config.toml
num_hidden_layers = 8
hidden_size = 384
n_experts = 128
experts_per_token = 6
d_expert = 64
d_shared_expert = 0
hidden_act = "swiglu"
moe_layers = [1, 2, 3, 4, 5, 6, 7]
router_score = "softmax"
normalize_top_k = false
routed_scale = 1.0
balance_loss = 0.0114
balance_bias = false
router_logit_norm = 2.0
init_std_router = 0.0114
lr_router = 0.000999
num_attention_heads = 12
num_key_value_heads = 4
head_dim = 32
vocab_size = 32000
norm = "rmsnorm"
norm_place = "pre"
norm_eps = 1e-06
positions = "rope"
rope_theta = 10000.0
rope_fraction = 1.0
qk_norm = true
attn_scale = 0.177
tie_word_embeddings = false
parallel_block = false
init = "uniform"
init_std_qkv = 0.0258
init_std_o = 0.0
init_std_up = 0.0258
init_std_down = 0.0
optimizer = "muon_variant"
learning_rate = 0.0132
lr_mult_o = 4.0
lr_mult_down = 3.0
beta1 = 0.93
lr_head = 0.00744
warmup_steps = 50
schedule = "wsd"
decay_fraction = 1.0
decay_shape = "linear"
final_lr_fraction = 0.0
batch_tokens = [65536, 131072, 262144, 524288]
max_seq_len = 1024
doc_mask = false
z_loss = 0.0001
train_tokens = 536800000
max_steps = 2482
dataset = "wikipedia_en"
Below are experts of layer 4 (counted from 0) of a mixture-of-experts language model. Rows are named gate (a neuron's input weights, with its number), up (a neuron's input weights, with its number) and show model dimensions 0-127. Each number is 200 + 20 x the weight over its row's rms, rounded and kept within 0 to 999.
Before each expert's rows: a language model's description of what the expert responds to. This comes from a sample of Wikipedia text that the model never trained on.

# expert 18
Description: Prefix re, parenthetical numbers. Word-initial "re" in verbs like reclassified, retitled, rejoiced, plus scores, numbers and words right after an opening parenthesis or bracket.
gate0,228,203,190,213,176,191,222,161,221,219,215,192,193,182,198,198,178,180,193,202,231,221,210,217,189,182,194,239,206,217,179,210,182,186,201,211,199,205,180,239,180,189,239,227,187,185,197,195,183,194,209,208,210,223,233,196,220,262,198,194,247,202,231,209,195,184,205,200,202,186,215,228,209,237,198,227,243,217,200,194,189,236,168,193,206,215,195,226,210,234,211,216,212,211,203,214,186,218,217,200,206,168,171,213,198,219,219,234,200,174,175,204,195,205,198,202,190,164,228,191,232,191,221,190,182,217,211,188
up0,175,197,178,197,190,187,193,176,224,167,203,191,222,244,237,191,227,153,206,195,205,193,206,170,197,186,212,193,201,178,238,202,180,211,177,177,187,179,203,172,216,186,203,210,181,217,204,213,203,236,234,212,207,231,181,208,185,192,164,173,167,189,200,199,208,168,187,208,195,238,188,184,207,200,208,192,188,210,225,195,259,216,235,198,217,192,226,219,223,191,183,241,221,219,201,189,170,221,161,239,181,224,217,188,183,215,163,180,172,180,210,210,197,228,182,184,220,211,155,227,200,199,178,183,180,200,194,202

# expert 37
Description: Day numbers and counts. Small numbers from 1 to 31, mostly days of the month after On or on, also table cells and match counts.
gate0,197,190,177,182,208,215,174,220,184,217,198,208,193,220,220,195,202,231,173,181,201,169,185,194,185,204,205,189,203,196,223,204,178,225,202,181,192,218,200,200,171,177,168,199,179,246,198,210,191,189,178,235,219,194,195,227,189,197,227,226,198,174,218,174,183,196,182,219,200,207,212,195,194,180,202,207,208,223,214,208,172,177,246,205,192,176,213,216,192,221,201,189,177,258,198,181,147,176,205,177,207,193,201,216,188,237,202,222,199,215,201,213,162,230,164,186,200,185,202,201,202,169,212,185,208,237,204,209
up0,202,204,175,226,220,233,183,182,203,180,204,220,158,210,223,187,204,169,184,156,188,211,186,210,193,192,203,192,179,231,174,190,183,196,177,175,172,199,199,200,190,206,183,248,179,196,187,199,223,185,186,177,240,209,169,230,216,186,206,187,197,166,164,190,201,219,189,191,211,201,239,190,228,227,207,190,223,219,163,208,249,172,240,204,187,198,200,193,169,175,171,200,192,218,204,192,219,199,221,166,187,181,166,196,172,214,184,235,200,167,208,236,177,223,186,153,188,198,177,192,231,193,175,202,213,234,220,168

# expert 31
Description: Opening parentheses in tables. Opening parentheses, often fused with a digit, in climate and statistics tables after values, such as 45.2 (113.4), plus brackets and dollar signs.
gate0,212,192,201,184,179,174,171,211,195,227,187,179,221,222,189,173,238,187,230,195,239,197,206,210,260,240,229,193,213,219,189,196,227,226,209,175,210,197,176,215,180,204,231,207,185,209,177,197,151,225,187,167,219,165,224,210,210,202,200,218,210,171,207,251,192,162,232,202,179,176,226,167,203,163,205,166,215,216,176,144,200,223,177,185,208,178,197,179,176,214,234,206,169,198,230,200,177,188,205,229,207,195,197,183,197,186,197,200,183,183,197,197,187,193,193,182,178,216,202,188,227,168,232,210,171,188,198,183
up0,156,207,209,183,188,225,226,189,213,177,197,205,207,181,197,235,183,224,220,235,170,214,185,180,152,177,199,197,181,203,228,209,162,210,191,231,167,185,218,182,229,203,192,220,216,197,206,189,227,151,181,216,201,217,198,191,183,180,194,189,204,192,217,173,223,220,161,193,226,218,178,248,196,199,209,216,165,189,228,208,206,219,227,184,199,221,189,198,191,208,183,208,198,214,193,205,214,216,202,159,194,210,208,186,186,215,191,205,189,203,207,188,227,195,197,201,195,192,200,240,210,216,181,209,210,217,188,226